{"n_layer": 9, "d_model": 512, "n_experts": 96, "experts_per_token": 2, "d_expert": 336, "d_shared_expert": 0, "activation": "mish", "moe_layers": [1, 3, 5, 7], "router_score": "softmax", "normalize_top_k": true, "routed_scale": 1.41, "balance_loss": 0.0139, "balance_bias": false, "router_z_loss": 0.001, "router_bias": true, "init_std_router": 0.0241, "lr_router": 0.000928, "vocab_size": 32768, "norm": "rmsnorm", "norm_eps": 1e-06, "tie_embeddings": false, "optimizer": "adamw", "lr": 0.000585, "beta1": 0.9, "beta2": 0.99, "batch_tokens": [65536, 131072, 196608], "seq_len": 1024, "train_tokens": 987600000, "steps": 7571, "dataset": "wikipedia_en"}
Below are experts of layer 5 (counted from 0) of a mixture-of-experts language model. Rows are named router (the router's row for the expert), up (a neuron's input weights, with its number) and show model dimensions 256-383. Each number is 500 + 40 x the weight over its row's rms, rounded and kept within 0 to 999. Numbers have three digits each.
After each expert's rows: a language model's description of what the expert responds to; "comes after" lists some tokens at least twice as common just before its tokens as in all text. This comes from a sample of Wikipedia text that the model never trained on. Tokens count by the router's weight.

# expert 5
router:425502512566482447538477453528485400423482518468456531486425461533524501393479501495418520531470520482521461450539472449482506474569565518459462449442530453375527464452525512520497498490430462513455479480517509559535480556468497449551537542453478396482532517438463458478492470472480483497485490528500519507471548473506567477505510505551435515586515491559485542412449494539502530512489
up0:501510506468500565486512554481510513572476481452495507574515526568525470456477583537503481492516538465498474491455521466486474481543452481415517414493494488529482491542572517531526532407467439471491490522482533528475517523547506490496510537440501502542551523412507449539609484517486423558501469515462489523551477529482532518525492537458527449447465512503512485463429533555456552490461
Description: Military units, list starts. Military unit names and numerals (Infantry, 1st, Regiment of), plus line-initial tokens, and, And, and table pipes starting rows.
comes after: "\n", " and", "\n ", "th", " 1st", " 3rd"

# expert 52
router:485488474546487459556426438540452450521489447480444497542486491550544470424464501565473489500510445483520482442490431485496510492610439569491506538515472474488443479556523525546531559492439490551468523480529507559534548536490509540530565499436464429379511497497465520483566473524470477495487523503456571511600558506534519503431538479473475518614551517538469601487481490497551497457479
up0:466550539469527416481461520491467454439472417466492546502534453489437418485508435478568545497558504520471526543499465473510552440536492538471539514530569503490516566487529384524495541553522465439495523508575507493555557431494534513538529509505470488514449512494464490473446473527486497495529459503507536535513590495593468483453613466501421573508512486590455509389453504492522514472494
Description: Titles and roles. Nouns for offices, ranks and roles, such as President, Minister, member, King, Ambassador, director, footballer, often before of.
comes after: " the", " a", " as", " National", " American", " Prime"

# expert 40
router:411454414558475472538487437513435410502446452502412509579497503510572473457488521587399524546470454477544459449527511488495558438516533529435502469502516432432503536486523525546564539507518523492453481496522498525523527615524514510543562512437511481470536462481512449517543418590468493481460518472434530419485570489499568444471504519498492537579528498522489552447461498524502466449456
up0:521419488455479504467458509476491494510388403520508512553481514499503494477486492509485500558471517513460520456579452503480491503513507568517533506461532436451495432455467547496495533514488533498478526424474539624499525560492510420507504511491502537511505589466541544519554445514504534504427506470526496490490512491510545495423483494481446432499481500550443529551474493478486508531434
Description: Field labels and separators. Pipes, colons and semicolons in infoboxes and tables, and field labels such as ISBN, Website:, Type:, Genre:, Elevation:, (born.
comes after: " ", "-", " Yes", " Racing", ")", " Name"

# expert 18
router:451485493522492485482509445500498503501496504534505569581484563458513506429498540542506553575461472486515475516548432513417485465476539550535499486410518464419511530489496528510546531479492477576488503465460565525534457590512512506534527525438450478494547531482475469479552513582475462414484504561490551448526541496567563416461508486530520563515513562547489512442497470501475549491441
up0:485514436548447457497551479463484477546470467478424485543561437474529443482471584535520466477502483492556432473505487509545538476482511516414453531472492494495515498517500531531521454489525430404507497493548451534519515496532494485515557463561551494524470525480457469441525511543538479499506471526515551536496522542554514517489687607503541494481489516493413554509507465486477486530479
Description: Mid-word fragments, table breaks. Mid-word fragments such as ro, em, cons in ordinary words and names, plus table pipes, line breaks and "==See also" headings.
comes after: "\n", " See", " P", "|", " E", " "

# expert 49
router:460477503549440486517529436545498456523442473442498529590481464536522495399476543526352499541464475466528471471526504485456551466568524561486461481415499485501475584464539478512535558479428507460498581506495576527561507533442558503578561504407469430451562491444449520461500532551516474447466515501479518528490520488488576495442517462503486499526507488530487560454506476520463528475501
up0:439471517499511510471468448478551440438464480564447479502544524583487503453504529588609504582471518374469460515494527483485532430518498495449523447498584491501529516571438530484472501555517450474534514446556611497536524481448462497581452506474525501458543488485418543531551448461493553477477465509458499482495504536565505547545538473534452512499480488526499597497489492534580429487527
Description: Years. Four-digit years, often recent, in birth-year brackets, film lists, succession boxes and dates, such as 1990, (2009), 2026 season, plus century.
comes after: "|", " in", " the", "–19", " (18", " from"

# expert 28
router:468453525538466432557487455517456442503452497496448520556460516502528455378464557540420580482493488509481487479514516524516496462524534546462478450484483407481405558426547517542560487478493465522522501375564501520569548545429509489518606445408508508463568499442460511488528427491459523479521496533488565503540531562550553545499503558512425544537538476486451525504423491545519541466439
up0:520477505506540542519474449465545537540493468463540470550512473594493474487506477514515538484432482369535523487480424499462523489470532512542513470506577490443470490471442533497466511442434497507520537499510415495477468508504532582570512490492446503531488498486499498453518526495505483461516513555411511474473525513476514514472449493516500515457593534513439558477526531548525521512446
Description: Table cell endings. Closing tokens of table cell values: (R) markers, decimal ends like .1), team or venue words like Braves, CA, —N/a, ==See.
comes after: " |", "|", " United", " 3:", "8", " .4"

# expert 20
router:486492498532457436515512458507498449524471494515458532521491470539580507446543553542443509522515462513510492460518489484449550467560502576459486460448547467502478526519553527546503518443500499507466476461523525558531544555425548418584532454412452484424544458474481463450547497565488510476510514532477540476560544544523542560453544440471492579518478506517470526472479486537513505502475
up0:519492469496506439501534480548515458511547507463467491482550556406479563473505483536492471538463567512500543432490522457577449518533528479501492542428470541475532403476529574499556538466495497529498513503479471515523570392521497470405528493479546577500435519513485507478513482506471479514453458576467509541562527520426529533503490541503493458503557435466475546514425521510474457515525
Description: Common nouns after determiners. Singular common nouns right after "the" or "a", especially places and works: post office, city, village, version, screenplay.
comes after: " the", " The", " a", "The", " this", " %"

# expert 22
router:422498506558450448523493459547465476462449473485503530546489482548533527458490549516408529505495463490473456489507497482486538457607490521485500484456509427455460600481533439516522572532489459501473507462467520529459502489472534470558582509461473491463534525407476460432560503531463496458471525488455539509507512516522573524499516497501470565524498547496472505450416502582519492496464
up0:450458476522521465484467477522420533507560517464537466565514446405497494470485564531579459511485411415511491474432544549483560374494447436524496456508512515493392481526458486463524445480478486441493546571499578478502539514488532543445525447476460543481461472472464554481522476498591438512462503482526567544492486470477541509434466492542596445455535544496502542487455470531509508513461
Description: Copula and auxiliary verbs. Forms of be after a subject or relative pronoun, such as was, is, were, are, been, plus located, became, (aged in biographies.
comes after: " It", " it", " is", " which", " was", " are"

# expert 21
router:464470472552486447535462417527479505442479479483449557555492468507546462437468508534405517558459456481559420523549421504479517430576523546450533475456457492434433538412567519530523549466468437552470477424484566543538551536473465511499551511434516480427545529470476482459526469480452471432470556507482499480513541505515575494482495496531467513608556521543460522493470482467555541415459
up0:512512485374497482452456485561563487480357459443474481478540428485549494460503555501511535437521495497395447599511399516473490560569595589496524458509498459503435521433553553435505644539445526491439506386503515540530608577373504497525473499453482437526548484432515462435435425501497486501491503543521508491488525499519515562498474502496547519415519449552539463540481461447516496441491
Description: Indefinite articles, number words. Indefinite articles and small quantifiers starting noun phrases, such as a, an, A, one, two, several, another, including in titles.
comes after: " as", " with", " is", " in", " for", " and"

# expert 2
router:451510499525453412523473468507473472516457471456463553575485442549493483355450510505422525473450471464496517472551480528488522468638495573445471482391579468432422488438478507507570534469457495498471494490498520524526500528489493509530544523396453480491515494423450501457519493484437507494508502593518528541536492513558539556491485501477501517638463547552504508473468516546533533414527
up0:442511520541471517537473528526535491435557478468497485561496561533517491507471461516534551548499504522511499523508487516542520417573510520489517512520536502563500524534456487496570457660497484468482580476542478504533566513464506477544513487525533509455566513570496561477611456506502515490434553554510565546501530571510504488534526519444520548493447521495509494500546516510473507531592
Description: Numbers in tables. Numeric tokens inside table cells and scores, especially 0 and small numbers, e.g. 0–3, +1, 38, 72.1, 54.06.
comes after: " |", " /", "″N", ":", " +", " W"

# expert 60
router:459467454528531489530463408560472419567483485468444539567445461474481489421498502548487499542487463407545476470553473508452548454533513497494523441472529423442442544549538550511571512480418427547506500457492498534466524547403505466549585501441490488507582522470488442465538474514456454516469454527434503451539568468537507478497435500513436482520562531530489531463506473578560563435414
up0:443485547468541504506513497536481492490501440499478521465497471472490554486543552496499562496496511506425503514582524493552477508563609435480459540527529557510505452491497460557457526478524527395541460518551554465573518503494464537468521515601515403453469447551477498464405476466375511555483486541465495526482553593436546500456464520510440466490496544504497558480478572572529538416613
Description: Capitalized word-initial prefixes. Word-start pieces like Par, Ar, Gren, pre, sub, inter, trans, and There, often beginning Spanish surnames or place names.
comes after: " of", " the", "-", " de", ":", " at"

# expert 42
router:431438485558535473497458525503494477585481490467497509551472456498454507319481550542443512535481473456514427472540504521470513442598523508518472497428546468443489488486523485523508599467498493517504508564491548514530524507479545472531563482483497447457518517451506476455509475553490487470451478557499568462518539531473475523497454486502521540608499499564505524483491508486539515456501
up0:476476490436513492517519519574473482520529462469464522490437478395571486490479493532537507558531548402515579477547447533397524507475536528476426465489575505564524457478498499481460540514495492594493427540410473519505525489497558426538538592524452497485485521526475550517506522549459563502485644494489510446550560496505523551512481508496496582457461463477482522546487441491508530487514
Description: Infobox line starters. Hyphens, bullets, line breaks and field names starting infobox lines, e.g. - Location:, Binomial, Clade:, Listed weight.
comes after: "\n", "-", ";", ")", " information", " details"

# expert 45
router:455435440509473420541480434557485485511462522456425549530462488493582451510442517547494560488460491458531515454529456510439529481581497545428511503480543460435463519485518506550569490457461490451457474467508580557533549502432512460467556554448471458480555475496436451475529445558465464495472484566441510444526526498500567522500456441482472562611496573549514519498457528512494544450465
up0:514440536494518475539531392514513510429462440503506464543536558522482534486529483494525430552507508557595438508451448509555539483544512541547547523501467492497460524475554527420513539508510466542462532636545500496503455540497475511541528514472526474473484516492446460542529464592488500491477480530417544566500490442399392569539555478469516500461494482473504493440443489539499543505469
Description: Table cell separators. Pipes and semicolons between numbers in statistics tables and career-stat lists, plus coordinate markers like ″N and "Coordinates:".
comes after: " 0", " 1", " ", " 2", " —", " 3"

# expert 59
router:486491457562451480550458411557495428470480470455496463521488500533516463417444561542541490508487483454508458469513476506435519476493518523501468513440536451432500497473532557532506544482457467525460479418529551518545528547483495483546542466428491451443541519454479501480515487509482478474460512503480573480539488521490546495468524491463502535557522522486456557473470514573538526476472
up0:463509469528547552442528476462477486422500543504510537553544424481485471471498506521519521519602460496519444509557458524502575441454487498504505484498485441512448490486527642477513497491452486496479524496473476525515492458461580483450461509440510457480551481473496473490510477558515519532475449518484521463531511461469509497503502541507437467456458587510457476447442478512516453489490
Description: Given names. Personal first names preceding a surname or initial, such as John, William, Joseph, Michael, in credits, tables and biographies.
comes after: " |", "-", " by", " USA", " and", " by:"

# expert 35
router:478460445537495454539476440545527473517471497498492532579458426527534484436546511515420507506487468549513517451475498508441492481615506541452509482489515459498457491525560515492530469477461402532494518498510554510492546552435510455557543548417467490457536446480480436523547509559503503529496496571463552490547493504543524482448483516529500545484504525534442574412497500547488529486448
up0:418484481567525449466584478561384517486514504516460561505593464449485526503510510512485451493522499543491536529576548444425554446501469521557514527468579469407488528483530595493539529500529569548506518546504516526571492509446441449526558533534371504504497478480479565499567462443491549448431537456490497490533490450547538567526505462473505561506470484470481444466509444548513482528506
Description: Word-initial noun pieces. First piece of a split common noun after an article, such as l in lizards, gl, cl, art, fort, chim in chimpanzee.
comes after: " a", " the", " and", " The", "'s", " l"

# expert 7
router:435482498551528475535490400511453451523481520500456518557475508559520460419500511514453483575454489477521483422555436414413543493515535565472479474394514483453440534499537499534525550468464485471443490489528545548550480512503538451520540492435504464478542466474509548486532449531468491515454484484476528500510576501500545505487474482529490522540521507486481565517420481566476500444457
up0:457532491473493450525526485512559523453501467425543524503496571538463544479527494569550492470516507514502467509479439511496514517538516462479478508512516445423446510528488494444554495516528511522508454483416553553480474476489550425437526509538459474484437476537528540436503441533480426427480430526495455491507540542515545499482580473493505473529442550556472511524520417503523464480455
Description: Article the, months. The word the after prepositions before place or period names, plus month names and period words, such as the United States, January 6, Middle, 19th.
comes after: " in", " of", " at", " on", " to", " the"

# expert 6
router:454468480546439486514478399515485444459442469500493467539512501504554480393431524525522555526471470494532455487557483478474515482531540556451519465436527426483479505493501489588519524517452460544469471462520550510633531549467475462511561457408423453456517503450495494472527446488498490426479534521478553448512478539501526532466475498510465526631558509528510516459465485539524483463448
up0:539443483517497481553517508490510461473466451478514542472533447510464437446487523540512519538439501462509527501529487495461507518578525468518525487559543498539470547446512487533520464441406453532476530451505575513516496497428516421467490496500457470483529561487510519526525406551496522481507498542496534535495552524515493506459521510451507560499538528467503516545571507515517521486457
Description: Table and list delimiters. Pipes, list hyphens and field labels in schedules, sports tables and name lists, e.g. at Missouri |, Publisher:, Colchester 1-2.
comes after: "\n", "-", "\n ", " loan", " town", " 2003"

# expert 16
router:386485471519464435508477436570479446487512491484436531573502457506520502411513523520415546500517456448530460499498457532516556444562499541474507495450503410411503521499519501529528481523489474499457521431538586537461478535444529498549560492459453493441499471440475536461557478566427483466478530516455533502492512482501531441494529507499495535634543501466480468460509490520456461499479
up0:478490483495500520505482483499593470490520473499515516543511378496490474443502530590472534558456515521532479489513504547456481497565589470492489477419523512492487488474548532507485513506482515582461499443493484501488444528449462490536523494502451508514544536511579527508550499528476515502510555615494520459478550485430561493465508484546475688533471572519514530506490487437472506435509
Description: Table column separators. Pipe and semicolon separators in sports and statistics table headers and rows, plus header words like High, Apps, Pld, Pts, H;, A;.
comes after: " |", " ", " Votes", " A;", " H;", " Title"